Below are experts of layer 2 (counted from 0) of a mixture-of-experts language model. Rows are named router (the router's row for the expert), gate (a neuron's input weights, with its number), up (a neuron's input weights, with its number), down (a neuron's output weights, with its number) and show model dimensions 0-191. Each number is 200 + 40 x the weight over its row's rms, rounded and kept within 0 to 999.
After each expert's rows: a language model's description of what the expert responds to. This comes from a sample of Wikipedia text that the model never trained on.

# expert 27
router,150,176,197,197,120,191,144,202,161,283,225,246,219,190,235,140,177,180,232,200,162,141,176,219,174,189,251,161,221,314,230,157,201,237,232,183,180,174,144,209,199,211,196,166,196,199,235,201,180,240,186,95,197,275,201,209,242,159,124,253,212,253,195,192,180,232,201,203,201,160,198,169,164,228,149,173,179,214,273,274,195,167,125,250,170,231,175,208,222,251,254,201,108,129,193,249,144,214,194,135,207,222,259,228,207,135,221,257,112,243,122,149,198,244,186,189,219,135,193,198,234,198,187,290,164,259,210,269,176,155,220,223,184,220,206,238,267,213,204,178,140,126,223,224,240,243,175,218,148,166,193,190,197,164,213,153,226,208,199,272,262,217,255,161,245,221,164,194,229,195,152,193,184,202,227,249,275,226,254,248,208,239,235,205,189,229,126,211,120,199,169,213
gate0,185,241,196,168,260,236,195,183,104,163,135,222,137,208,178,176,188,142,213,206,225,160,189,142,173,231,244,174,274,191,207,142,239,219,177,186,244,177,185,209,153,117,208,186,265,132,183,217,155,123,183,212,187,249,224,268,177,260,212,253,259,223,228,203,219,250,198,242,131,222,256,210,228,206,171,291,233,209,146,156,234,223,216,229,173,188,267,195,189,205,198,168,178,166,162,180,157,183,175,145,116,179,214,259,193,245,150,263,216,213,168,273,277,207,197,226,216,222,136,171,155,205,191,87,172,242,139,146,197,219,251,226,301,224,195,187,237,270,148,226,230,161,207,141,275,170,247,220,239,201,192,138,218,141,164,221,239,161,213,207,186,169,231,243,167,215,205,144,259,160,213,179,155,203,199,250,169,175,218,206,244,155,297,167,178,216,200,248,215,205,216,228
up0,209,151,160,259,246,210,307,214,226,234,204,198,257,173,144,244,243,315,239,208,189,233,191,205,302,171,190,173,128,228,206,117,161,187,160,199,178,230,175,221,216,239,182,207,243,184,249,214,195,330,173,189,181,197,197,291,245,190,178,227,236,144,230,219,226,163,182,247,239,182,224,152,160,240,233,229,276,173,195,222,215,186,130,190,153,153,193,152,230,222,137,197,183,201,200,255,234,183,191,297,141,199,191,198,200,181,173,199,217,183,200,198,193,199,183,150,158,178,266,177,209,205,183,181,247,225,240,125,201,156,185,168,192,235,172,286,239,177,130,169,212,210,225,245,192,279,147,164,294,199,109,224,252,296,252,181,142,194,173,192,132,218,274,209,160,209,237,187,162,247,229,229,217,232,230,155,190,179,187,157,193,204,204,150,190,242,210,158,239,213,220,201
down0,75,159,143,243,185,187,186,198,210,228,226,250,263,196,134,221,198,199,123,158,219,197,235,219,342,164,135,165,143,197,131,256,246,276,209,152,266,230,156,119,178,144,198,251,211,259,198,161,258,196,276,227,209,150,258,145,215,247,226,172,183,153,182,209,230,126,192,215,214,167,158,212,177,187,213,126,178,158,257,221,171,214,176,86,154,244,206,238,200,174,222,212,150,187,209,189,224,170,214,261,197,257,194,214,178,118,226,184,172,176,184,214,178,203,182,237,130,161,242,193,142,183,235,210,183,198,198,235,129,246,188,178,208,238,235,204,206,258,210,160,251,182,156,263,210,189,160,172,213,268,237,163,184,284,135,243,175,159,130,203,242,229,215,215,207,210,185,255,183,196,209,171,259,191,215,201,196,179,227,252,164,191,186,202,258,198,181,176,138,194,198,190
Description: Possessive determiners

# expert 34
router,202,238,172,239,191,289,222,161,135,281,154,274,186,163,141,296,218,172,198,244,158,185,196,224,205,204,128,192,195,230,212,199,130,166,221,259,154,188,219,198,137,242,181,194,209,241,169,198,202,237,216,163,261,245,225,179,168,203,211,174,194,181,139,215,268,220,185,198,210,163,217,257,212,97,152,224,193,142,203,235,239,201,267,167,202,233,238,246,163,206,226,242,236,206,220,207,200,229,195,174,145,213,177,205,256,184,198,197,192,173,208,176,92,277,140,241,213,169,181,141,161,186,234,165,221,234,163,233,194,204,113,196,162,159,191,250,236,219,201,211,254,172,164,238,95,251,144,180,197,233,206,216,226,129,238,210,226,318,184,180,238,335,246,188,250,195,150,197,203,229,193,196,189,120,181,184,204,239,257,237,220,232,179,220,236,215,220,202,136,168,120,193
gate0,219,161,280,238,182,256,219,214,265,146,204,173,152,115,186,217,222,192,189,194,171,135,177,201,202,156,142,157,197,172,217,172,191,213,208,197,214,207,224,174,226,205,259,217,133,151,243,152,208,236,220,233,215,240,193,112,303,201,232,225,161,230,224,182,177,187,154,230,211,186,258,181,262,193,125,98,185,238,206,186,256,213,200,224,121,199,214,165,233,157,253,248,229,199,261,250,206,156,192,154,235,236,251,171,256,183,234,161,227,188,232,282,231,214,261,228,168,147,237,147,219,126,220,202,242,188,243,170,222,205,186,190,263,184,199,272,280,311,169,187,170,161,168,194,252,143,196,187,207,197,214,179,147,244,228,197,177,213,204,224,281,186,126,163,132,183,210,221,238,191,174,202,216,127,168,206,213,242,240,192,116,208,192,150,102,182,179,134,236,242,175,248
up0,170,179,81,175,194,140,212,211,228,180,248,206,154,253,221,158,221,144,265,222,218,249,265,189,194,140,119,247,295,162,200,170,217,259,106,174,178,221,194,281,259,200,147,222,196,260,216,165,190,180,146,202,193,268,180,192,228,185,203,201,143,188,223,190,266,172,173,205,220,209,187,293,193,134,198,218,140,230,219,230,250,149,161,197,185,287,145,180,238,230,155,222,245,219,149,156,187,154,178,206,236,177,211,195,179,144,184,241,172,166,157,245,194,201,247,200,272,222,259,210,235,150,237,132,182,250,178,190,196,207,213,290,191,180,147,213,147,229,137,220,221,219,171,168,165,241,179,188,179,213,227,202,153,187,281,242,175,216,213,257,260,160,181,220,193,155,245,233,165,249,228,162,218,246,112,218,210,235,205,233,233,159,208,196,299,125,179,232,236,194,237,195
down0,211,233,233,201,270,189,225,157,209,240,127,198,172,153,222,169,213,183,138,267,207,229,247,200,158,198,231,138,207,189,201,141,193,221,196,190,170,178,208,221,147,216,207,118,185,199,177,166,244,197,220,155,227,237,161,212,264,231,171,280,164,172,189,82,146,212,204,189,251,236,151,192,175,220,151,161,210,184,254,209,149,187,245,142,265,196,192,202,259,189,211,243,219,143,172,201,181,199,177,138,238,139,211,225,142,230,268,325,193,231,184,190,190,182,208,209,216,197,271,195,189,172,150,172,158,216,188,237,172,217,198,204,225,256,257,153,254,223,136,162,71,54,220,218,172,177,192,119,205,244,188,208,156,193,238,224,186,221,180,192,229,272,171,239,224,182,200,195,293,219,165,227,223,251,271,228,125,237,211,240,138,205,185,178,228,215,182,209,157,213,182,143
Description: Surnames after first names

# expert 32
router,237,143,147,225,173,232,222,166,231,120,220,201,175,143,221,211,177,286,232,246,253,132,225,152,266,221,264,166,266,190,203,176,233,187,163,159,160,230,187,232,198,220,272,201,158,276,175,193,178,226,234,157,194,230,261,217,249,201,184,183,269,178,195,252,272,182,136,263,169,168,254,192,207,197,247,160,243,188,178,227,186,174,152,206,201,162,141,194,189,168,188,255,163,210,138,169,139,152,211,199,293,205,189,203,158,219,189,161,127,252,146,137,198,129,215,135,213,208,241,239,226,194,189,185,151,144,255,250,196,264,203,195,218,171,159,223,201,129,129,227,210,246,159,196,192,212,242,223,256,246,186,249,225,168,226,155,207,167,173,295,188,285,187,233,209,114,247,274,187,226,214,165,219,184,258,168,230,152,246,172,215,222,170,224,171,188,152,246,231,255,267,173
gate0,217,196,176,180,160,213,240,238,202,304,242,205,132,153,340,179,181,245,232,245,203,154,207,228,167,164,151,102,225,227,185,230,212,248,132,256,132,235,152,175,197,198,194,193,198,187,211,172,149,245,187,171,205,170,221,207,209,221,121,127,211,181,186,138,242,200,288,233,182,182,222,184,242,119,139,208,247,266,167,258,236,251,195,192,180,191,164,221,171,301,258,178,204,223,170,265,140,193,190,175,253,198,260,149,174,234,187,182,247,182,166,200,235,134,177,228,306,176,224,142,207,188,122,250,166,258,220,243,199,198,212,232,259,198,285,217,180,201,209,160,175,165,208,194,219,216,233,137,201,164,187,234,148,261,152,199,261,220,190,159,192,225,225,265,198,220,242,175,206,204,198,200,226,155,199,283,187,138,232,245,159,189,194,172,242,163,245,170,189,188,183,198
up0,149,207,299,219,144,216,249,270,216,221,222,173,191,255,97,220,235,173,152,137,228,140,203,163,152,326,137,186,228,238,129,140,239,132,176,189,227,155,227,184,160,235,186,223,255,244,132,259,240,179,207,208,243,207,188,226,173,195,195,200,170,283,248,192,297,206,147,125,218,209,245,138,244,244,220,175,163,180,126,265,249,185,231,160,47,132,228,204,180,167,207,198,155,167,173,178,258,179,260,180,203,206,194,190,194,219,181,154,189,228,274,207,209,238,219,133,160,217,228,150,176,245,164,183,220,227,209,216,186,164,265,177,179,244,196,229,213,197,220,170,235,240,226,190,176,208,229,214,183,119,192,190,168,125,177,183,191,233,181,242,236,162,195,220,212,243,206,227,200,204,138,243,218,240,223,186,204,205,150,216,264,200,227,232,191,237,223,163,208,182,154,193
down0,266,169,210,190,221,221,157,244,233,225,267,244,187,223,289,211,183,276,233,172,143,123,211,228,188,148,170,175,208,262,159,181,290,170,191,229,192,184,258,195,186,211,231,208,212,150,176,274,262,155,179,222,129,155,111,252,220,151,187,169,155,154,234,174,205,164,226,171,204,105,239,213,138,179,271,228,239,202,222,213,238,168,184,216,156,190,188,264,285,272,195,204,150,153,148,228,126,181,189,199,166,204,271,188,211,232,237,172,190,221,115,207,255,227,175,139,273,217,245,222,197,216,142,143,216,170,304,214,263,191,246,219,218,214,191,202,177,177,231,244,173,208,241,192,183,150,169,170,213,151,195,225,205,153,188,152,216,181,158,156,188,238,223,131,207,208,256,176,168,193,207,226,248,200,267,243,103,143,177,189,191,226,218,170,198,193,148,177,145,148,151,228
Description: List bullets and prefixes

# expert 50
router,186,169,203,238,246,184,234,142,248,226,188,214,247,231,180,262,213,231,186,177,192,276,224,253,145,171,176,220,205,315,270,189,155,175,251,256,241,274,186,218,151,118,180,243,210,171,226,163,176,286,203,223,244,180,222,224,237,183,199,195,212,175,230,139,282,237,187,232,254,236,255,186,170,236,71,230,213,268,147,189,202,245,125,186,172,171,216,178,275,203,232,240,238,189,219,208,182,195,274,124,202,178,292,138,228,219,265,248,204,196,190,155,197,117,171,304,141,204,140,155,160,171,168,203,182,184,193,159,188,206,197,202,226,225,184,166,209,150,163,163,230,229,184,202,187,254,215,164,180,163,183,157,239,178,170,209,248,190,199,279,155,234,176,174,190,238,183,270,271,177,239,258,259,177,220,228,148,220,189,115,197,200,187,224,209,217,213,227,204,211,201,231
gate1,282,255,180,199,188,217,188,172,154,201,193,266,220,250,108,173,164,232,238,205,186,172,244,200,127,188,196,156,174,190,184,194,141,208,159,224,208,187,169,195,216,224,133,253,175,190,173,146,211,204,235,195,228,193,107,212,242,188,187,219,193,243,246,238,187,216,220,223,182,249,251,199,147,170,235,144,189,244,207,183,166,157,201,141,144,157,182,186,201,195,103,206,248,188,192,166,189,237,237,239,198,208,209,170,234,227,197,228,210,235,205,149,188,222,259,86,195,261,122,206,196,209,182,159,230,166,180,280,237,224,263,278,126,228,249,195,214,196,271,122,118,179,227,181,211,171,227,209,168,149,198,194,213,143,149,166,191,187,243,182,243,145,168,159,225,184,140,296,218,186,273,231,189,246,197,132,252,267,188,207,181,65,184,231,167,141,194,262,182,152,248,187
up1,177,229,209,184,199,216,148,202,113,202,156,222,177,185,257,158,184,250,176,115,181,209,157,191,189,193,208,197,90,257,204,211,116,232,185,132,224,175,231,232,239,218,173,170,184,204,221,203,151,221,148,167,261,155,116,180,242,114,202,221,241,250,139,240,205,185,234,265,211,233,310,163,203,134,273,224,199,152,152,148,215,213,165,226,215,219,220,202,223,220,170,210,195,197,275,199,196,237,219,179,197,225,252,185,249,182,324,147,253,213,165,167,147,161,220,176,206,163,157,195,257,188,87,218,219,236,197,205,211,169,228,177,264,220,263,193,198,227,144,193,157,248,194,227,257,162,250,141,169,229,198,231,188,178,192,236,146,213,79,231,194,161,273,184,122,226,229,191,203,211,222,146,220,183,178,208,225,269,220,167,157,181,165,170,176,186,264,220,186,202,184,175
down1,247,150,200,206,167,164,192,225,195,210,173,218,238,236,259,94,240,258,209,206,168,151,174,160,235,250,243,188,229,228,176,196,114,251,177,206,319,211,234,174,226,197,254,290,227,231,184,168,182,246,162,138,278,131,172,198,274,241,220,199,273,217,184,192,265,193,194,223,214,213,255,79,209,181,197,230,270,174,163,167,210,198,190,277,214,191,162,189,141,166,181,175,119,193,194,212,299,201,231,181,149,188,115,267,200,215,204,239,176,211,171,182,217,218,198,245,270,243,229,222,154,211,180,208,190,222,158,160,190,272,270,211,198,221,138,256,160,199,199,128,198,186,225,227,137,168,270,159,242,263,193,183,184,246,216,204,137,233,160,187,177,210,240,244,208,222,241,161,232,232,167,149,174,238,176,205,205,233,244,221,220,173,215,162,244,134,148,170,221,230,202,238
Description: Quantifiers and object pronouns

# expert 15
router,225,120,191,170,203,185,217,197,231,141,238,190,237,163,260,241,124,207,220,231,217,171,259,159,241,226,264,163,282,134,232,186,240,210,168,187,194,201,252,217,157,201,187,173,199,279,195,219,131,244,224,151,195,215,238,188,271,210,179,217,231,176,176,199,228,215,125,211,176,162,279,230,233,220,228,168,287,161,147,228,142,255,187,170,235,225,129,229,200,134,221,233,222,178,133,177,147,149,169,202,254,194,188,147,161,219,174,178,176,232,183,163,163,190,234,137,130,218,261,240,214,219,167,159,214,162,295,255,149,236,170,214,217,221,133,167,186,191,116,168,186,232,207,206,195,231,190,207,242,225,106,194,238,168,278,148,183,184,111,301,230,221,212,229,216,123,232,279,157,211,202,150,218,174,207,176,283,140,218,214,183,188,176,238,170,197,172,208,207,239,252,186
gate0,178,223,205,254,100,260,198,197,230,195,253,180,225,233,259,151,158,184,185,218,235,160,167,190,231,257,181,165,312,279,207,258,167,225,207,166,142,201,155,193,133,212,176,227,147,238,195,144,217,212,238,265,240,170,131,205,243,243,213,212,228,212,226,182,280,200,263,176,169,184,235,163,146,242,148,141,218,221,156,297,158,209,166,247,240,253,180,221,179,129,197,165,183,205,158,183,230,229,156,174,199,225,172,186,244,84,191,233,174,201,195,179,170,173,235,202,163,128,281,256,249,245,196,188,262,157,230,151,246,149,196,200,251,195,166,159,115,207,195,206,197,143,211,179,173,196,221,184,212,193,124,228,104,220,245,203,116,215,182,175,186,241,166,196,158,274,159,189,200,176,165,141,297,227,197,174,183,246,194,196,200,213,190,214,218,206,166,175,166,222,253,241
up0,164,278,127,183,243,266,209,171,160,200,190,188,229,177,278,183,159,194,185,236,211,197,239,173,165,305,269,179,208,164,187,229,190,205,221,257,233,251,194,183,230,69,216,208,199,238,229,161,182,179,188,294,172,135,229,226,216,199,254,195,244,229,190,214,218,261,217,178,240,137,185,241,162,222,192,205,261,198,149,224,258,174,241,122,161,264,187,170,188,197,223,205,199,180,173,202,246,201,100,210,207,194,237,249,218,179,176,126,246,143,168,108,192,184,121,222,183,186,180,174,200,230,226,183,253,141,239,156,181,198,224,252,281,205,108,248,217,116,201,190,227,218,256,208,179,181,221,226,165,160,165,208,148,192,177,164,235,277,169,178,199,246,230,215,219,176,230,291,252,213,154,201,204,254,190,182,189,268,210,218,144,189,180,201,288,209,261,156,136,208,210,205
down0,214,197,136,182,232,178,207,254,224,254,164,173,236,209,168,195,109,188,194,142,154,209,219,174,270,219,221,223,162,131,216,263,235,123,233,204,220,169,214,208,177,187,154,153,215,229,210,297,245,174,200,239,139,228,159,177,197,191,129,224,179,222,199,186,186,178,182,249,289,167,122,244,217,183,218,233,218,204,163,184,139,171,268,161,133,166,185,190,277,173,216,168,266,193,115,196,164,233,167,164,178,235,172,170,155,268,150,188,237,182,224,199,225,191,185,201,213,180,179,218,217,190,161,245,244,211,189,210,137,181,191,193,198,151,163,204,187,83,151,184,209,239,298,150,187,142,176,173,149,199,263,239,177,180,170,155,261,134,160,207,272,295,174,215,212,178,161,243,148,113,193,173,221,164,183,222,174,270,171,185,189,161,264,231,205,224,315,234,208,195,201,199
Description: Hyphens and slashes

# expert 37
router,142,166,148,217,189,239,175,220,164,226,124,213,215,222,199,188,143,228,237,166,249,209,158,202,213,253,152,250,151,173,175,227,195,227,247,234,266,204,171,249,151,196,189,216,177,288,200,187,180,169,189,244,273,264,111,204,142,141,258,178,164,233,136,203,162,155,230,182,245,188,213,172,227,227,214,213,248,155,186,207,236,151,281,172,235,274,181,230,227,199,186,202,234,212,240,134,250,211,190,152,162,252,254,255,183,213,180,207,244,169,156,204,129,251,166,229,135,227,237,193,187,179,214,203,225,180,203,130,224,205,217,137,126,182,176,218,243,297,229,167,203,222,180,219,169,135,188,233,213,121,155,148,208,216,252,220,185,313,164,198,233,133,173,204,197,176,162,243,160,218,135,162,228,255,207,215,161,174,195,183,186,104,161,257,263,174,107,230,221,202,162,256
gate0,171,141,163,237,193,220,111,199,222,214,193,175,230,221,199,220,253,232,156,162,167,212,248,88,169,239,222,301,196,205,239,206,232,205,198,160,283,270,181,190,144,198,209,127,188,225,194,231,211,163,191,187,287,131,196,214,167,208,196,169,232,219,192,151,202,225,250,245,236,159,169,249,150,271,232,160,231,146,215,224,178,226,262,241,181,253,218,254,259,227,197,160,199,200,191,149,157,195,247,200,280,214,167,218,208,226,175,244,208,217,209,202,229,174,166,269,189,172,209,146,228,175,261,270,207,181,245,203,231,219,172,228,165,226,195,190,252,183,245,135,264,141,194,221,193,218,220,207,237,223,262,174,162,132,211,246,100,228,280,176,159,170,213,245,161,298,197,195,189,168,259,205,224,128,254,111,221,190,181,210,183,210,221,257,296,112,211,243,179,218,219,204
up0,264,217,203,164,189,164,193,201,226,169,156,161,240,172,165,213,173,191,259,290,221,238,183,226,197,186,100,198,220,235,183,189,229,135,196,202,133,167,202,248,205,221,217,204,149,187,192,184,91,256,168,102,192,233,170,221,199,165,187,219,168,132,126,187,191,182,227,170,325,188,182,178,217,234,209,207,223,226,175,209,228,201,286,157,167,157,221,185,108,253,177,227,193,169,222,159,250,210,282,170,152,204,201,214,221,148,213,233,142,220,235,193,155,176,233,174,196,179,207,221,189,216,199,200,173,225,171,245,211,160,252,278,280,219,195,196,172,219,183,192,273,262,207,184,160,154,246,211,198,154,197,266,182,246,213,131,119,242,155,185,203,172,136,210,235,135,141,167,168,237,235,219,230,247,124,128,212,130,211,231,181,253,173,212,121,167,276,223,272,216,185,172
down0,216,208,187,246,182,163,171,196,248,168,157,161,289,193,144,185,174,184,190,222,161,236,192,240,207,221,157,206,213,259,210,254,144,219,114,209,175,268,274,239,168,206,151,190,217,225,233,137,167,272,190,248,164,263,162,199,213,191,227,250,204,219,136,181,198,139,215,212,201,234,222,199,215,123,311,180,272,199,189,237,166,197,218,214,232,224,221,206,176,232,188,286,173,234,158,227,277,198,179,251,104,181,277,207,249,190,187,216,184,249,181,120,213,166,212,210,213,209,156,268,226,227,237,180,200,218,235,187,253,158,222,187,256,272,212,187,159,125,132,200,161,175,227,400,209,186,189,221,186,208,172,207,199,186,183,146,176,262,176,163,235,168,157,141,179,223,171,232,174,144,188,190,253,168,222,126,189,205,163,209,180,167,175,228,169,224,179,229,180,167,181,210
Description: Infobox Location, foreign scripts

# expert 17
router,200,174,140,173,155,150,236,219,193,216,235,226,252,223,145,215,212,178,179,160,170,242,159,183,180,158,307,205,163,211,237,148,237,189,209,164,184,169,198,216,174,216,242,209,146,213,243,245,222,220,259,168,238,141,200,178,253,219,217,157,200,200,197,192,193,210,202,221,236,229,205,256,220,178,207,213,164,116,163,254,199,192,93,176,195,158,192,210,150,242,221,263,165,149,224,247,118,268,213,143,253,160,258,157,173,239,141,170,189,213,151,161,200,172,189,244,163,257,209,205,192,174,181,164,228,227,199,205,164,227,255,143,204,143,189,251,222,252,256,220,222,238,198,180,256,219,230,264,190,221,251,127,215,231,217,260,240,264,149,152,181,288,192,301,151,174,229,215,271,240,239,131,100,257,316,213,220,194,218,210,171,194,233,198,141,224,120,199,168,212,244,224
gate1,167,187,259,213,127,143,137,260,220,228,205,156,255,250,249,177,208,224,183,296,225,182,235,191,118,239,199,176,165,249,203,123,209,165,232,143,222,170,194,116,143,232,201,256,217,257,204,233,193,144,152,203,213,148,207,314,165,209,274,229,233,160,247,195,174,261,232,239,219,229,183,232,241,289,252,198,204,176,221,186,185,248,102,204,292,234,199,175,188,207,241,237,130,172,244,211,195,197,227,194,232,199,150,178,140,234,150,240,161,135,232,237,181,211,140,217,217,222,248,276,258,214,189,175,242,137,209,256,165,241,170,182,244,191,238,163,201,182,146,175,227,192,141,141,186,147,168,215,180,215,172,147,205,219,155,214,218,142,173,223,131,170,189,214,173,258,178,218,203,249,200,197,194,182,171,217,208,216,149,228,154,227,178,193,215,209,143,171,143,121,125,229
up1,256,229,162,212,143,162,172,166,198,211,198,203,193,134,216,237,179,209,180,184,215,197,230,239,219,155,166,184,212,171,169,155,194,185,179,168,241,264,216,158,253,191,216,148,174,184,206,175,211,178,274,201,225,218,176,244,190,283,259,294,107,216,229,164,175,184,276,261,181,270,171,226,250,196,144,215,225,174,213,237,249,205,148,241,195,217,230,231,153,245,178,225,120,205,234,143,189,177,220,197,221,246,190,227,189,212,266,158,189,237,203,128,88,220,180,109,235,229,246,177,143,208,209,194,219,214,199,235,189,243,184,254,135,161,172,134,203,233,223,204,228,258,268,221,124,174,160,138,228,102,222,153,202,189,150,230,187,166,196,150,261,207,127,232,172,182,130,190,208,214,159,236,214,297,235,154,127,184,221,274,171,192,224,216,160,172,170,267,194,164,169,276
down1,187,186,164,193,159,184,159,217,199,213,241,151,128,238,304,181,229,168,178,131,186,169,205,205,268,238,90,154,101,127,206,204,183,258,158,215,143,205,205,198,209,249,236,195,183,179,192,171,211,186,176,158,155,201,174,197,147,181,136,186,216,146,200,216,199,145,232,187,198,225,176,194,81,137,146,240,169,215,232,169,212,110,159,186,204,237,239,203,231,272,215,224,209,175,270,117,206,174,173,187,199,175,222,144,171,116,226,220,200,199,202,199,209,207,210,192,215,243,285,173,210,209,276,262,71,209,262,208,229,162,130,237,199,166,221,251,274,178,192,220,216,240,246,116,172,180,214,173,199,177,187,244,226,262,179,238,171,219,210,266,198,173,144,201,206,173,159,200,166,183,189,156,228,170,229,148,245,172,154,152,216,156,179,154,177,172,181,207,107,187,200,233
Description: Section headers, table markup

# expert 25
router,205,149,190,244,180,168,166,241,272,260,214,200,232,191,156,207,150,144,225,190,203,187,234,227,256,167,271,270,181,175,247,182,172,228,213,246,175,272,232,169,205,159,141,126,189,239,169,192,227,179,219,248,110,257,248,243,228,182,145,144,195,225,238,160,213,136,141,222,160,156,278,200,228,195,158,214,189,263,156,142,187,166,226,137,214,235,201,180,327,111,263,229,217,241,128,214,178,198,135,249,140,159,148,256,177,191,173,260,199,208,204,157,207,179,200,297,163,176,163,140,218,163,198,169,213,153,170,173,204,193,268,163,224,170,231,174,166,201,199,247,205,191,198,182,218,268,144,136,192,209,215,97,196,154,264,164,233,157,201,155,170,191,205,207,238,225,173,210,208,171,134,152,178,191,171,201,148,167,191,156,227,190,153,124,198,230,209,222,190,262,211,197
gate0,198,103,179,187,230,181,181,241,241,213,182,186,158,257,248,188,164,251,221,210,239,238,142,265,214,198,292,207,232,219,264,263,198,261,177,248,204,165,197,159,173,207,334,189,205,182,209,191,172,138,190,169,154,171,191,201,239,247,211,233,216,232,234,204,207,199,183,237,221,227,193,137,138,179,234,204,193,252,261,166,181,139,207,173,206,107,178,275,231,193,186,299,234,261,161,135,185,165,128,232,169,213,147,232,162,273,183,148,193,219,102,210,202,182,167,247,201,262,217,192,225,229,243,179,175,259,163,245,180,148,172,224,154,189,275,199,255,200,175,188,249,180,134,159,218,198,178,228,193,140,193,171,141,203,177,154,180,187,163,239,203,92,217,227,156,179,212,240,280,191,155,180,126,234,175,160,235,164,170,237,210,261,174,217,250,152,194,246,171,222,190,207
up0,208,245,277,217,140,176,191,181,219,161,207,198,164,161,204,147,194,209,177,190,145,142,237,160,106,173,261,149,139,189,236,219,186,222,260,234,276,123,232,200,145,252,187,161,154,232,172,240,167,191,263,169,150,141,158,175,183,216,282,170,269,159,220,214,223,208,178,207,126,184,213,120,210,197,261,127,167,262,137,192,193,181,184,211,180,204,146,183,240,178,220,230,220,267,131,171,163,214,122,233,212,186,223,199,189,201,257,182,243,238,217,166,181,220,207,180,249,230,176,171,155,211,99,215,160,225,181,94,236,238,226,255,289,267,170,196,167,317,117,228,219,178,207,154,161,176,180,208,198,150,200,221,171,184,191,260,175,245,221,202,213,220,224,182,251,224,158,198,259,248,152,194,210,178,196,192,165,230,217,219,206,208,216,242,163,261,160,199,286,170,200,216
down0,178,160,184,179,180,173,169,220,245,203,168,227,225,244,111,203,228,239,160,247,203,180,162,188,217,270,133,189,141,227,190,199,191,90,227,224,195,171,257,178,187,214,236,201,223,244,171,137,199,137,172,230,235,210,306,259,213,156,166,211,123,174,168,141,174,150,184,227,220,161,230,268,163,255,175,252,150,220,173,199,245,205,195,162,124,237,248,192,239,167,161,213,191,217,122,215,208,137,165,174,205,211,230,258,222,235,208,207,211,161,161,184,291,241,260,180,294,131,235,178,189,175,214,147,219,127,243,203,176,186,203,190,202,201,238,160,81,189,167,187,169,168,195,259,185,148,181,155,158,181,211,138,224,265,173,217,127,195,232,162,226,180,222,142,111,244,182,157,201,194,191,228,235,213,195,228,154,193,225,217,161,151,215,210,255,268,174,110,215,134,176,186
Description: Existential there, pronouns, non-Latin bytes

# expert 4
router,220,214,199,240,240,191,135,210,145,199,153,178,212,195,204,140,207,168,198,222,206,228,222,177,158,211,205,261,179,234,203,189,231,237,188,242,182,171,203,222,140,220,189,238,287,237,170,203,152,164,236,246,189,217,178,204,170,241,188,194,188,147,169,272,284,233,218,280,247,207,137,210,263,145,230,173,216,177,203,202,208,225,195,282,222,210,183,162,242,211,191,235,169,162,228,139,241,196,159,198,139,143,200,270,199,213,218,185,189,133,131,183,125,136,274,156,132,196,179,162,272,186,146,210,257,112,146,165,146,225,127,194,147,197,205,181,198,120,165,214,283,206,249,192,122,157,195,261,277,233,177,253,297,200,263,241,131,225,220,163,169,186,200,223,218,173,229,116,214,162,263,186,209,198,210,210,204,173,109,256,209,255,187,183,206,223,198,201,230,197,143,140
gate0,171,223,211,204,185,244,138,200,162,186,197,198,244,258,177,197,188,190,295,159,206,224,270,129,242,177,199,209,225,246,152,242,150,163,227,162,193,193,300,143,180,240,192,133,220,191,205,180,272,265,213,220,204,192,262,242,124,177,195,128,212,207,131,146,222,165,187,242,244,238,122,220,232,229,191,194,224,206,161,167,220,209,196,199,162,130,193,243,300,243,203,242,218,202,229,146,222,207,189,220,244,142,109,305,204,199,214,134,174,189,195,162,233,177,224,215,188,199,216,261,207,261,277,252,168,240,274,233,213,183,196,143,178,149,167,226,166,193,254,211,189,225,217,138,195,173,182,259,243,199,146,178,223,201,174,224,201,76,198,187,180,192,199,206,204,185,185,186,197,140,268,225,175,266,171,220,297,254,241,172,151,157,221,151,200,173,195,188,164,230,206,115
up0,259,190,241,252,234,217,187,273,226,171,308,147,196,273,180,223,239,193,281,267,168,272,187,200,168,311,219,205,126,221,142,216,220,197,162,237,211,171,223,248,176,178,260,158,154,286,255,254,163,218,178,284,279,188,206,174,196,144,192,253,249,224,224,197,190,197,172,207,221,227,134,182,195,285,181,143,270,190,181,179,190,239,226,181,191,259,228,239,176,180,151,209,118,159,157,219,160,201,233,137,269,195,188,237,181,203,229,159,200,263,157,218,205,237,191,138,308,219,173,167,208,170,193,193,187,237,219,154,240,182,216,200,181,216,172,234,210,213,242,199,195,262,196,199,216,192,220,305,160,219,149,149,231,214,175,228,261,175,162,194,207,210,132,161,218,131,176,213,230,147,220,154,158,217,165,163,284,177,247,132,190,170,196,198,193,204,222,209,243,196,236,218
down0,221,149,173,197,154,191,219,228,193,223,252,212,188,229,208,182,209,213,249,223,226,216,137,209,196,232,190,178,257,217,235,250,133,204,267,221,192,191,177,149,235,183,185,232,251,187,219,183,224,206,203,206,265,102,266,124,125,148,207,220,122,196,166,206,142,158,175,99,156,222,167,217,165,186,246,228,188,216,221,187,224,175,157,186,177,205,200,247,206,126,164,116,232,202,196,190,188,212,222,223,210,204,197,182,169,256,171,252,315,243,169,265,156,199,160,215,225,208,232,314,193,195,159,156,137,127,193,248,214,237,130,181,68,210,256,231,151,244,201,199,175,201,210,174,174,180,207,183,211,203,166,175,163,177,304,196,234,204,202,156,204,243,259,252,200,220,204,178,218,210,171,133,224,237,166,208,219,246,318,258,150,217,172,243,206,151,223,177,270,224,235,252
Description: Given first names